Weights of a small mixture-of-experts language model, trained from scratch on English Wikipedia.
Experts: 64 SwiGLU neurons an expert, 6 picks a token, a softmax router.
Below are experts of layer 2 (counted from 0) of a mixture-of-experts language model. Rows are named router (the router's row for the expert), gate (a neuron's input weights, with its number), up (a neuron's input weights, with its number), down (a neuron's output weights, with its number) and show model dimensions 0-63. Each number is 128 + 24 x the weight over its row's rms, rounded and kept within 0 to 255. Numbers have three digits each.
After each expert's rows: "gets" lists some tokens that make up at least twice as much of what it gets as of all text. This comes from a sample of Wikipedia text that the model never trained on. Tokens count by the router's weight.

# expert 67
router:123119142132124124148124150152122131120112138166143139106099113097153159138152134147139156142137133159144129151124130113092114130121104110104155142132109149178128130111092075120137171120151114
gate0:144166130094116152103133137109095132081130144156078117107111078106142145153169194111164160111109103126136104137164115150103115114147132095128142085138114151119138122095178143096115098105139103
up0:128056092114134111113096123135130159156131140083147129116165153132098114126107092091115075133140117134113144115088116113156149171156098162125099163120129114132119125136114142165124178143096165
down0:112146117122074167133169142123132125115125087154104136097147087111167124156193176109145180144126102132072156170121101134118156115099079148070139118135128125156091123115159093124145152101146107
gets: "he", " the", "che", "e", "u", "the"

# expert 99
router:103139132115144130075133119125136149174119105156177108139134131104114130109109144144152167129119129139122116142070124115141157135096095139094149068074102127115109120144051099120121144127146144
gate0:131086099112140116072156120191115110116094110094150136103096111100128097111147149111123121102108155120169121097150120105146162125154111117139110126155129130125076108126124143110130149146173152
up0:126087111144170148088113111139128124154107152142180134100155108138116131152209195161168124154147125112127123113127127134113163141160106100088128077131113147103079172137143117099140104135088141
down0:122158143081110106105090126129187178073145128110086132107101123118103099133125167105110113155151108118173128167075162122135094136165112113128148136132120107109156107128135143149129104109193152
gets: "ing", "y", "ent", "ad", "est", "g"

# expert 1
router:094125149137149161119151151120119134126099098138097139137090128098151140116147098117133125117115124082119166154142116132153085161128076166114162141117119136120095158074120144144123086161101161
gate0:105165137089130129149145097132128153144130163168137125119160127123084142137136115169133101127055123110152130153143144133169112106103123088111101143117130179150093101121141100103092142079122152
up0:130120104172134132159149160160157142115085132168116094101169113101095098158097127100183188132169100129166139117122115104086118177133102114132142116117120128132172117170128142114102119140121124
down0:127098101118130080132157174109122121119091114125094125156126071139123167120094181098118154120115169160117077159153133125083171135114156122123154097141096120123093119087106144159138113114136131
gets: " b", " p", " d", " f", " B", " P"

# expert 68
router:143169131088106159140142125130112129165133116153100155186130128092166124171133125106165120133134140134124110137149121141084171165170052147093149100155144163127122133141147112146101141143105131
gate0:087133137140145089072123124091155122128122142145113142141096085134190153100141065077187135107127120140138144090114165134107122137123147159105163155147144122138127162105134106144141147083106103
up0:152140147098119107186156173129125154123102113108159143085142153124103120157140153167071093159139118129113170137143136146167147104123100104101105125124070135132164075169125149129135147156167114
down0:144181117108112131135111147098135092098113103131134126118142098089148123101165134140138136119113074127099117146101119154117159081149147117157101094141073134142148087116103135115116154150125079
gets: "re", "le", " pre", "un", "ra", " le"

# expert 110
router:176128133166140097176132132134122152136112122120156125088126134147103156172153134152160147103111138127156168107170123112124126123116125118114132131130144134080155094109106131084155170111156098
gate0:137108108138134168148117123111117115136148116138150140110132090115114143151129147112095099169134146151135145115143132118108167131128176104121114141116152159140130140126140135116113134088148153
up0:120091164110125135155139147127157166112129116127134092150118116111157155133149148135139086123144125131154162103148117138124093072077136142099129114142150112135105131114094122069165130105153138
down0:130101135137113139102104186148163120126126184138099118139154079128134161121098160135119141155079102168143104118078128143113113120130100174085105120174110139141138110102113121117129104137179124
gets: " the", " a", "The", " The", " an", " Total"

# expert 20
router:104109104092150130153118106150118113131100079108095137139124123102126165114097110090134105149149132100164159158146157162153138148101144123150149131128154131174117162145168140109132152121095093
gate0:131152163109117170132121127123149098119143130090104137096115158103125113095128139081108142113106126084160102140147121108086095089120166120141114143134160111114149176094121149116148152129082169
up0:138158152130133140123165132117127105128167110106118154113118159105127117106165161073079132148128136090154107141133128077093104108102157131146114128122179109103144147078135147122118169142075159
down0:129128106134124146122125108106115167154128073137155099124113097111082153135180105146145137118127208133157123097145126109170097151134175117135160079090144107121155146161149150117133116091127100
gets: " 10", " 3", " 8", " 9", " 5", " 6"

# expert 112
router:120103141153133133134101119101158115174135128153163143129135136150116159104127141125104116136119124138103111124112165083126168105114107113125082099104164139160091133138057086128128107102141115
gate0:153138153098090130138138152118133103126116102129126117094113121099101156188108164103150160115166153139131114121117111138114088108074166131103137127149112153105075172127132093143113139139164182
up0:144123130104064132144117130128073113153115111089107147145100145142151104163095133156134148115133145118132108135155077150154128143157152109125142124154099176127146122110164104127125126084149143
down0:148156117143135081125162131082112117115140150130100118151113124138171128147134157128069137163105154132118150165138117125100133129122137117088131157100121177093139131112136142130127121125136112
gets: "al", "and", "ard", "ine", "ore", "ain"

# expert 28
router:148107123107149153124097109137118116111127104106128131144111084124127140100111145084138121108095116108160149132165124167130148161105143160139158150110146114151161150159155142137102174160141102
gate0:140091101138110146138078123108107178119174133124119108135150153149152095109124110098159129134138147104101116085147097140101131110082123106138102092099131099138151099136138189139155113139178155
up0:116118117129138118099103130115142130107142116163100134121146127096130126156149121092134139170140160140115162126129098128139163098081158106155137098132136115135148108160120131143115105214155133
down0:105144149150134129082079181162126084106127104127164132110148112106086152127111161144071136093130141139161151106184140144110068149125118147168169143154152123123118131152143109108163097122163083
gets: " 0", " 1", " 2", " 3", " 4", " 5"

# expert 30
router:087134138147131142118112168111149132117114137169156148158106090151113130177181136163160127113101140125105132126110094149111164160120111169086143159117078141088103127118129094142158106122138156
gate0:188125130150120135110143158069125111104111152151133119096102141123116099132082120155126126151124150135148124121113151129124133132114191078101147146097092124136121117120094098121111135124119144
up0:166148151155127102095153147096171144126138139147121116106083133108137131111100130107129157104124170094125122120152171145123104142110204101132158138081090077139114114081129112138135106098125134
down0:142100136091112120090135132101094107110140131139110169158149125135124111088105132095144082076136170159137112124158085115111121153124126131142138095115102117115114136158119092145129084108116130
gets: "f", "ct", "est", "ast", " part", "art"

# expert 76
router:111125118113075107133122122125149101086123152087132146127099125150138150133098138164106122092144132077140113093134166152088118102093151093121085110115147122092132184103150153065118169128150118
gate0:116141084106151156145170155105166110135125098135137177160162121112164153124084157109086141129157145152150138151124125141112136157137128158129121156110124166140126135108083149139124077135124140
up0:125133144092093106123130131140117129156103109119121107142105143151101079092126076101144109140121090131154127141130108141119115134130109170152133129154114094145143157160178159129111153111132123
down0:129152132133139104122104155121129098131142132190149104150152145086145113124118125090137125135130138187089164128120080109132131143110137165127150148180122113167123120159148122136119139128129128
gets: ",", "s,", ")", "),", ";", "e,"

# expert 71
router:164096099126117151094155121150114122127082096171112126135149155163123153095151147131165169112154115148121084124167107131149139153108075162159146142152159148151168100080120105136106100155140135
gate0:092148132115109121149090126147146118157129134127141140145159132115153101106133176138107080128120141073104098140122145120087103129158116142127115149136159130152094104159142208133126132167157112
up0:079120152107131138155095122172109115154125121102145154113155143132146095096136161132096089180112159094092103144131114137154126139116147134162118118125137076084077127163153187159101145143099129
down0:130123121138137143148104143124154101143051149133125117129179150113139130106121159147132142113149153140095081099148129109134166171163147192130132138155094116127173116135131098105128091175147127
gets: "k", " per", "d", "st", "th", "w"

# expert 49
router:087133121173132100104141184125100146112172147130095124086120100121139079114150136113109161106145114149157140127113130104125101094110109130117152116175166123148113101151145146103142150159089137
gate0:138149119102115116131114127153154088157139108144138105147101144125161114109156130156110083162121156119076142109130108136082135123077137109126122127114123135136134107135132153114100130118131127
up0:133111159159130100141119127141148085130108126068128168151115122129131155157182129140121090151151142102139119101108115144142135148128153091117144118124169111129147084116187127131136133161174132
down0:141071170132151143132120149105126150134092109122136139127122214129052128102149088142152118122103090144143154100149160132113170133154129108076133114129148152095144095140106139161125135154130109
gets: "-", "=", "|", " -", " =", " name:"

# expert 74
router:163157181146111101167137100130141146130131100151134122098071144091130165153135107163123156110126112128171142101134115117139127102112132119087088059136109146110127150098108091118160148082151105
gate0:117155123109088137167136166138119102146136109103143124096106134123092121128136156101134084124142142133144109111144135165128146122127137119101140135130111166149101130145149154125109131099138152
up0:120120120107134115097105110145109148138123130135100090128133152117101106158135122134115126136131090128079127127136146127113137161146152156136145115118127096124128100116138110148133143135148098
down0:131144113125070102127127130155121084124100115126151158171142155129144101099146113145157109132153088096107147144114114065145102138158090163159131096140119105134110166162162144151142130120135158
gets: "ed", "ing", "ated", " more", "able", " other"

# expert 17
router:161138135127094070109135090150133137182121144158163152153108137116135128118094103130141109133128114131109093127076139150092154148133122101126112119090115125145118101104133119138108151138167079
gate0:143116097119140090122132159160146139109131143097096140164101136135061162141100140116099120106152120110129115112143104064120131158124105113141131158148113088165163127079128105118121134137125142
up0:106105177119112121114111116149134144117148158150105156197090132129076127144083139098091142122082137121099159145065101152167134103135167127098126110146148143156106143107129145124151159094114151
down0:114124128136105099139096107149114124084154112172133134134107147123138096109135118145184186130120132132104169140142139149141120108166109130134162103096138133128153158148139121115123150085125110
gets: "es", "y", "ia", "ie", "ey", "er"

# expert 25
router:150131171166121077153132134137127156097153118164133070126131147149104112157105148139140172111121147144158158135117120118100067099119147099108117181171117185132186101127101136110158166086136133
gate0:139138073112121077142093067105099171086118121072161137165104150121137116114110152125116145117152120146149140156121131075188133099132083098121070176111100129111133107132131122144123138161070139
up0:125112182092133130134155128121126122117139132114148153123110137150143094135134068162153109114082108109081102088145090168083127115117101145099113103098128154120119158134140087097126132080143093
down0:086137134113134120134134111159068147140088148145105118120130147108132127129101099170128110119098197152117139126139117150117148127142137134162098136104140148129158124165106113142095134126133136
gets: " the", " The", " a", "'s", " an", "The"

# expert 12
router:151146152083103148194122114130134158098141135132111100141096137101110096127116126141118119124127120139179108118134105137119085087139128062127113079166128127132118138114121085168143140077112096
gate0:132181130129122135103134118124092093161154164158123103155165176197125152105095088180123162164082142107152113121127129102126107119118162116168172129116152139150137102146150145100106105130115173
up0:113151176113122122108136113108113119162114107133139144108165154097131154158136178125158103141119119125098128094135102118135145158123149186082168108129127103116114147100151106086133111109128112
down0:118122104081111122147141133131105140152129139115179109096100095097114056147151094124098125137107176128171084078078163173125156093137073107167161142131132153105151079101124142134125104133131130
gets: " of", " on", " following", "ing", " to", " for"

# expert 116
router:099143152180120120153131111112077165119156102131150137104135110128098133161110165152159124112115140106107192114113160095148147135120149100074152132127135141147133100131105119094150164081097123
gate0:163099123116123164142109128141128143135131124127122146128121100105132140133100088105122101086165145136137122161176114125107146162130175107118137126133144155166066165135101106152096115127126154
up0:127116121122138089142145126123099117157153113108095083129121124128103147106125131147129117166121114117127101068124146201098086107110136112150107131144123113105132124089153145186118132129118137
down0:142164129103098136179144116173149155093118111125152097134090124119126160168145142129120142154122110139133116099171118146131155152122127121132125100161129098136106167160129109157113128168106128
gets: "ical", "ian", "ial", "ative", " the", " American"

# expert 55
router:105135080130111149102129152109137185125136153096096064112155070141178118130144143126135147165094136140149102137099089155124135127150128090123098118105125096122131116069141143130147139142146062
gate0:095170111108125148155148144153142161118097127062099117147112128115124129112133090132105131155117160111156121114095165156095153168131147147098128126152137133122130162142106117147116157133109154
up0:125109137153141087112129119153121095125170158159105169110122138097135142117125158178157159089153178092125119140157141102148077109109157111110088152136160131151110098125135091094164142128128178
down0:125168108186108188098116143120121132141139113107136140083140112137145177130108177111078168197136097142078109125153151139139128132152114160137136132159094124130115158148115130157137118103113131
gets: ":", " of", " in", "-", " Country:", ","

# expert 100
router:111130112159111117131159166134110163118099086116114150106132129148132151162125127151140147133111148135139175114123136113105083109129149091087155124118134144130161104077061161099186177110143081
gate0:110104131153122109160106108101132094121099151114145128157126157123137167124135144136120079138116077136096106148137140178101150132132085139108152116141095103107140121131114146165172143132150133
up0:155162147168128133136185110136103091147097135115102161156091141152126141116086108133113130145135110139151121135160134122127129155163123109111144081129152129106161159139071126137134174137131095
down0:144113111138130120134160146128114086086152123112123148115112141137157182157124155103118126117123203152163145144131154079153091112148139078107088107121134167129112146151102109173142145145121102
gets: " the", " a", " The", "The", " first", " an"

# expert 44
router:101131143092115143138116179097154128071147132155151153132132166095132145161137101128123122093148114171125131126124089141107148144126110129111137154176108154144130097157123082130118137148107154
gate0:117133109146156151122115108091136156135158171155085139172140158109110094101125139125154150168123132142110166115153119121081105108155046127167145118082074127140128153137137176126142132143145157
up0:189075131094099117130165127120124100146093103127147111105101104183141122131149111147153124096131081139175098108109140131137132109097127147118114157121122127093116153115109106173104132125127061
down0:143090186132107096123120127105144148137167149173198118087132141086143169164116099118137151112150147143136140151146105094176150119083118131155161153154155142048152128101126122130103177127127106
gets: "er", "per", "on", "ion", "et", "air"

# expert 81
router:144111163109155150125155185152107095141108098158123120129133137102178140111143126104136114162111130129101149138134123135131147164107126156080132075110143093180103192124130174126130077138115163
gate0:133091105119133110141143127129151128127136129110165107138164119134108181131206138136109135133152182097107096142097116128109151112165164126124117095137143126158106108134138136158124122090100165
up0:116095106128115126118127135128174136140148087086126132170155142135109161141163131153108133125142193102082106164121110113093118126199148142100129110125103084156103100103130150171140115056092156
down0:135140129115114125119179116080104170136124174118170126113123115095124136125134083088144151103115129154133098107112121101124108104110098132167142138131121122103146124135119123122094149153100091
gets: " sh", " m", " M", " Sh", " r", " cl"

# expert 47
router:144179163116142103107115146107109110156166142183130103153116119098152144106127120095162130141156128121160134172142139123111088125104106160123163117163143169139151155109151120135145070136120143
gate0:138145116115121127117138145129129096133152148129142097113088129114173134133119133159132149145120154168166100124138153156092130131113100105148160135124113138131127144099138098148126135111175122
up0:139101152113140123138135089099143110139153124129136134138126137126106114151110119113101136151111112047160175131120084119124146180131143170107140137107105126111129128135142144109176108134125137
down0:122155173120107079113145120100122135119112095172139090091162137102139139110121105117150114068126141069129150109108117133145122159123097144148155124094119145147161144141058116127117099144130134
gets: " S", " s", " dis", " trans", " un", " res"

# expert 21
router:091176176106119143156119110146115091095125142113165155082106142099120127086131118123140132131141131104118150099138124135116075109142154181148167147149158123135120139110133158115142158148137113
gate0:081156094115147134125088165128141136126120121127109082130159132137162102115115092153149149182127100177124091115122130144085125160110109097127121174100142156128132102133107097100104111118126125
up0:169155153123092084125113140160113137109139105144141132116112179092097168094124194117119103133099133155125158142142130132144140063151115109132149146146113132061141139108084132102102157125116118
down0:138162122098124121144181136125084177101128115137150099141106119109097158138112168140138145124111109171177165105103090144127129112133160115136070092150158140113157122171098140180134137139142161
gets: "\n", "/", ".", "–", "s.", "—"

# expert 106
router:126119126150116119110131101110138078174101130101155139161139151126142120134126099146095152156150147127111116145085140144097134143119148126143126142124115116103103159149085065118122093118139150
gate0:136121101134105149096136142163152166137128127107146160139114141116098102109122137107116149132099162106139144093143124106107107098125127105153123147060154115107150119121102122106162136116155164
up0:135119113097121174111131142128147138129153144121172151165106115080124102103133136146111177128103163138156140137147134113145141143149142116153107144112124139113113119137124133096115121116132150
down0:123091144128177113154116129162135143117110100108149149092129180136119179162141124155119140112141135109140089127154142101123163169127188118089126146122157102130169095126127153132130156118140125
gets: "a", "é", "i", "o", "ie", "ia"

# expert 18
router:127101109091104138186105127137111109148103077104135132142130105131137158115109097097132127130153134109160168108158140149157124145123138159143129124139171163148112123146148154124131152137098080
gate0:078106146128092119121143116118125116160113136107152159122168121113166112102139151155142141099094132082156110173195105126133112117111136110087142145120112148161149134095137178100136150138117138
up0:145145131103147137163128147168118155135161107159097119159099131106086146123121132072122132148122148136147148149097131134115122123106140123150119131124125112121134153108147068148074105141141112
down0:063086156174162108104128129116143095128139140101135154106168093121164113116118109155156198132148129162148126120128119114162136154141152113136107107138132154105096116107100167118117148121135101
gets: "5", "6", "4", "2", "1", "7"

# expert 0
router:142101113131139115099133125150076085187140118130152133159150151159100131097120124124099134141142115151128106124083141098098121152109093109105096151101125132120106124144044112117138098110122151
gate0:140105097176136146123143154144077128098135156143166135169108135125087137145134154129102140155122135144166174160083137118166148138094111106139128123101132121140100139116092152126133165114142118
up0:126175187135111133166153136143142137117121096168093095073123124155124119101112165154154098106118134117094093128141092145097123133171135156112117157113106107117112122120170093121126114115129172
down0:117152108123132133107156145136113133083101116104126150124074131122100105101139114176109140138110128169145106141130120129117127131122125176081128104153127160140090120124126122119132143076124110
gets: "er", "ig", "as", "ill", "man", "or"

# expert 51
router:136095121141096115097125110103157162072138169082150145112148088164159129161156139155104124106130133139150092109131132129144142106140137123102127138125133108118125105144143155103135165159132090
gate0:120080113093100110151127123108138153169123134119122075143113153088132142139134107100109116166142135094186107108091134154109108169167135139072132147145103172106150136112164122084106085143098126
up0:156157154114135137143132114139138121127152083138139091118141099095117125150106131115111119117092108149096175147182111065104160095115086098190155116119122099136096116165090164202129111136138125
down0:098132149179090127141149152114150104143095152092084129118082125079135148127087117138106096116131160116107110103141128118137159143097146161108144161111125142137118137139133155135128181143107128
gets: " –", " |", ":", " —", " -", " birth:"

# expert 124
router:108167123127118141162143102152134084114101165097120161095103181140144142087145122121093151123151126106116125149108122114137117101121167120164152119142138123127155168129134180098118127157154130
gate0:100161126080121113122109145081133129094153108151122095143086197139109125144085166141125144134134108143156117138131160119121057118109147103166131199105123137151141080117148135135115108112114163
up0:073075139160140187141143103109114132134104122120103158104133091147114144165171138119143112111126137118128143121149140135174147145157099139129124082118110099099109161116124109128141108154141051
down0:156145143131126101114079137080109142070148112129145138154102150143138130129121133134107099166133094104128089160132170128135169128133114127114129122132102112111131114167113122103107074111136118
gets: ".", "s.", "es.", ").", "a.", "ed."

# expert 121
router:160113165137089131177144101144179137096143123150106145140094153155102144135121133158091120133138127115130101092169127106152073098119138122136116124142089113091136112131112088159173155103098165
gate0:116110130141141121179162114167151098132145172155092110111134099134111136129128098115125091129118159108075137118121130143108133129131159092128153112132133128110166073117112132140130104134144160
up0:141145148141123168101175174131162133138092125102152168121158136102119144144086117149111142155110116114125130101144175116125134129170132118137115131078095129118128123161131181118164132140123118
down0:129121156078159097129120115152129121131134129121129132136113156187093170102138094105106126126134153168127091137109131107131144133106123139162144102072137107100117139134155121148147127081077118
gets: "ed", " released", "ated", " played", " held", " known"

# expert 5
router:166144128079138148151150114152122183157128137153111167134132155104134129132104141090149125110151118117125105164156141126099169171147126182149184138106146157120121102147140109168142137156158134
gate0:157154119154135148154108146118149117153157122142116101102119109155137164161144146082123137133166162110118098145069123145096092094109185101128140131135177136095111110098159107086140133109156148
up0:101168117169128128118172145053103145126110146130140160158117137102121094186142160111136132150161191116158133126109115133127102146085142137109122130141146072128137158143138120103124144135122130
down0:151114127108149116123116090103124169136144092127108155129158114090138102119090115139147154101076140120073139105173132111094124124128147107166146118125169136081150121142134104176114148135168140
gets: " re", "e", " A", " Re", " E", " Se"

# expert 127
router:072132121098131105153179098148077106098147137095163119078131114138111085099136139167132105145118107121090137093134133134115104092111138123156086111180087121124113165144154146113100173136133150
gate0:132081129169162136117147170120132098144090160150124109166131085144130113130142087139140097128104108109111135107161145134126124160117082139072138094148119120107135141120110113114133113145167124
up0:095188064086075155117105134120165156149161102130161138142099122130152130108132129137138117129117136114140132171134126135101162103099169129132141156123131147146093141113124157108082147129110099
down0:131156147159093135170139118129185139162135139100124129164138128136143102147125151143125119136126154098090132123178130170116121149094133148140102177079114111141143153109159107115147116136176129
gets: "\"", ")", "|---|---|---|---|---|", "|---|---|---|---|", "|---|---|---|---|---|---|", "\","

# expert 88
router:107125104145102154102092140132136142103127110077097069133164075105144152163127100165114139165091152131150111135111134164140136077152150107132101084109134111128128131111153164155160143120135114
gate0:112116115116126081128094115133114118127141135068144118139089141107161128172085115131116174146112132132069080123105128121173154134093103123145171167101120110182149124170148148156163112148097104
up0:094117103147111119114086122159115107129126085106109134155140144156127153153118119146123186143081157149092083118135103129174109135135121097134181153130120102115169128151163124176140148117127130
down0:120129124129093175099150158158168131110129115139069136133172086153120121117125108118108088118123181121139111147069137156125153091147132150087111135117160133118109122085180114120151156106142139
gets: " in", " from", " of", " In", " to", " on"

# expert 26
router:099142126169087159139094193119092138165139119118129113093138079149099140128128147148123128174125146137138148126113147133105103104122151130143116080112169099125094159133110157096155113068138116
gate0:140115147093139126138123134097137090144128160099114122138165128152169160104151129104131105099118160115126135128119111143119156124133156121130124133122168116125160122164125109103146143150122101
up0:121122125113150140136138144137128111111115143105125146116175126144169176113132132126120101085130138110103113121124134133127164139143170121115115098112165121137164117168138105122118148124114086
down0:098124132140113139131164104124148151143172119111111107153133142142112118135123110114096133182076111159140112099085115155152123155095104142137150154119138138113106156159146178155103106118117154
gets: " the", "ate", "ous", ";", "ia", "'s"

# expert 29
router:149114155126127147107129145079119115116109130136097152155096162095156112138143145140149113119142127119107137149123139093150112135124086115088140097154113117151120088148127124126093102148099150
gate0:109132161128098154118115068147108127130097121118116154136145120107131118111140167108073134140117144119138110138177084103209164104162173100189150139111129123148146138140163148100138110138125118
up0:122104119137099145127116116136175114162145143127111161107110122185131138140173150104136131077086141102129119117119145093159178112149140169129155131108144131118200105132115117135127102149113099
down0:155137144119144140111157137076161098094141147125113133130092095088119105150163131082111115128147097138139140154143168146153142133143108125078151130110179130111138167129113145112108117121110140
gets: "n", " n", " g", " N", " G", "m"

# expert 8
router:100132115100123139103163104119129122123163120101138129096145078129177132171153127130127115164123115131131146104131120133136157134144141121125116144104118092119078123151144167161128130142129117
gate0:063117147125124135083139104114156161117125103129165112118160151125153118185076145130132151115106103194125122099117115110127144155097100136115158149152126154128154131154123104139102126127151085
up0:163148129094139099121125169128143096125129156113101099145091092137114145126163105114087148119089132079144125181160103154137120094141109118129087127090109150089120142141138114148150124116116137
down0:112124162128145092125125112120132092140135088130145175117114129130171109104143158112167061131135145155112164132132120150119125147127106107089150115141141106145162160144102136149150106115140100
gets: " /", " |", "″N", "°N", ":", " Total:"

# expert 102
router:113121107133126127088168146143096129137111142138133138103113078159168078102111144126121157095137148121177116114096139107079089082134152130136117113117163095118124098137146151108112179153123135
gate0:118142140126144089132113141086146125122159123136119141121107171118119129108116131155125141117145140153103107162166087101151115100063132105113088107125090150113145110117148134126126143138131134
up0:153070102139151156141141122131130155104130094121167117128169100126122161153181119128113107120091134126156116121118153169144140166147086153126156164121150092132083100140109122153125119157130095
down0:129120111091109104188077111154113140114145132117129120116119112102120113111142137115119097066122092058110089111135106078172154154106082143133096129132177099128141154134124142094124122156091141
gets: "|", " |", "-", ":", "=", "3."

# expert 70
router:084143111116158119119162161124104123151150122086123145111118103102122084095124131121106118143132133119146175125155074144094114125135129153161153122179151099123129148121155149138099132167146131
gate0:128126131118121156115146147122093124107081128132143130109095114106147129148153129120153115149106109118147119069114119104141127109141148156144128112164098095105160172152143061135096137153121100
up0:127133118117169148161111098086123107111126133128164140127110114119127120120088149129115116117150116109131114106109125136133088140138154177131125135106071146118115133126157114111141174140175127
down0:134118124110191078117117132120161143119166112150148112163137122130102159151120132103157120122178096120113152153120079124110126127129112144100145150137136124124125149097102110113184101130161115
gets: "\n", "\n ", "\n\n", "\n   ", " *", "\n     "

# expert 64
router:115174098134164086178149135095116145129133126120116116143153113142125106136158130121176152139125152129152180077107147091155155140135131127127122120127118101148146090114142137140142139129086132
gate0:152104142156138150137155107130102159142175102131108134126096116130148133138189213117101133119112087102107108117140157144137129112122081128103149163115128118106126111122164145145119104152146117
up0:107083124148175125125149096114122138124158097123140104122157111128132139107158177104097128074139109113155124096155141112121131131108089148133154098120124147114111111089147128139117090159166120
down0:128123114159097126081108180098094122112099150123114160114158152127106160110135147146101129131139130153140104181147148148099121108115179151131146128117128087143109147108147152152115126107151126
gets: " the", " two", " a", "'s", " Total", " Democratic"

# expert 97
router:157102112164137104085120123133102089188158102107148160156137157119101118133128111097087145139114124128132117154115099130089132165138092125118115137087124099098086147127069108124109104109139142
gate0:092138113111110109114105125128141111132158145179125137139116131144104180075128101142155134102122131135118166137126133064163128150134167151145173158127090081110100105104118080131097141121115128
up0:119131138134107083126132131149118125156128136170123154107093107146113134102122133094134184127156098113121162123095113108123104153133149138151126147124129103115166106128102125118122120141141076
down0:099094134097116148155124174121138142105130128103130152099118128126170119164125141131099146121140147166117165110124135120171106177093130154130150111147114151113131130133114155147135118141145156
gets: "z", "it", "k", "ach", "ad", "iz"

# expert 66
router:135138148151091102135111134122165092157103133098140139169121132140126083111071116143116125143134121143108107169133155098152151163094167141171154110107162151097110112174138112138105123128166117
gate0:147167156124130114132100167120140140106113104135115089124094128121185157115141177076119095122139096091134151128132103137152129134100053128155117106119136153087124122096092141092115120121143105
up0:145181179120120127117135102111185107127129149106116093121110115111151110149130153134147123120158094122115149150114091133131112101110091122153146116128096173106149133110106141130109150120152088
down0:103093119119103100121141076133119117141168133097145130165140184158083101105161118108154112147112091172175103127126100155119112110094174120173134142125088114131116121129156129159087100118108074
gets: "u", "og", "g", "an", "ak", "ou"

# expert 57
router:111123156157135152099096138135150098166119166157149149153145137144141161121125155128125168144111131141114131157136137069102097132125103139162165162171111123124136097170116107159138148137135141
gate0:146153126117119109125141135111156135103113158137117171085136137139127159106171090101154107088135128121092172114112103159131103143102107142128169112129133147133132159128083134122132171130128108
up0:105081146078123129151075178134110125131125110115115065145086108142092109132113161150092108136126118129147101152176091121139146144168156127159118151141115148110151109119081140124125114109093163
down0:122158125128170089135117119114111113115089121137100090150144128144129128077148126189132104123141126080126146153167124137114133183157137113121126174149147134136142147162108156137094170159115160
gets: "a", "i", "o", "u", "an", "ia"

# expert 113
router:109161147135144138105107090121113122097155114090155166093117125142115164121102143149149138112139141102108122112121137133125104108164140169145156157111128099150139128156149131094158158139122119
gate0:167112093135106126111124120105135168170126111131085170138110098156146113148120094110181119141125143097146133143147128142153119164154111104119147148087122115124184092136130162129124127129135123
up0:076165156091181158123153136139141130099148162091150144137144116101092120108119149167101131131145153124148115130076137137091147177142173132094083143120130125152114142146125132119126128138098170
down0:104165139150128133136123153108109108126108077121102126140145134140144124122123115135139173172125123164113160118139092139128110105095085136094078126143098158161148085151142139117109087136112118
gets: "-", "–", "i-", "/", "=", " -"

# expert 7
router:094143161181116132136120141093123143171157089133156083103127132150135176148085134175176138134134139145086140110075175096128121148113124129105159101127143147131116129137081118103144093106132115
gate0:111124126123188081101127099144113132143114101132132130172132112142067140143179124105129133126081096161068161153111129149128160130127087173130122119131107100153106153150164122153062109159129140
up0:143138117101106136165124153137117157104132153107091139083107142148189124113084129118117151135147163133175103088136098112137098132152151117128113141096165146096130101130086114107161130145077132
down0:151147128125153097133098093101132091116135134133136121140144154106141146136126124156120125123109119110094121124122144152098085160151155099152111159113140129170100133179069146111112103125118176
gets: "ian", " Indian", " the", "'s", " United", " Binomial"

# expert 123
router:147125124115134141141101128119116130116151084108138121108155107112117122121102086130132096136145117158089167140122115147111167126128111134108153111109131124146119161175111117123127091118079158
gate0:144138107102149110098156117124138098143106120123141121100136134127133147126110149140156108089131103117125153164123143108116126075106058191094126113116119109150160086150130151102129099116167143
up0:170129143119156166161164135096114118105166165151108149116182128160149152155166126147147123203130189127165151096112125103099142131096171090126108116143124152131148137123149121118120129115118144
down0:181118169114115124136159110082100144096129130136138115112110133151155166149114124129115133112159112122155145095173118156164109114132112152129140158127144137144132132118139138162126185188123112
gets: "i", "id", " equ", "qu", " sign", "im"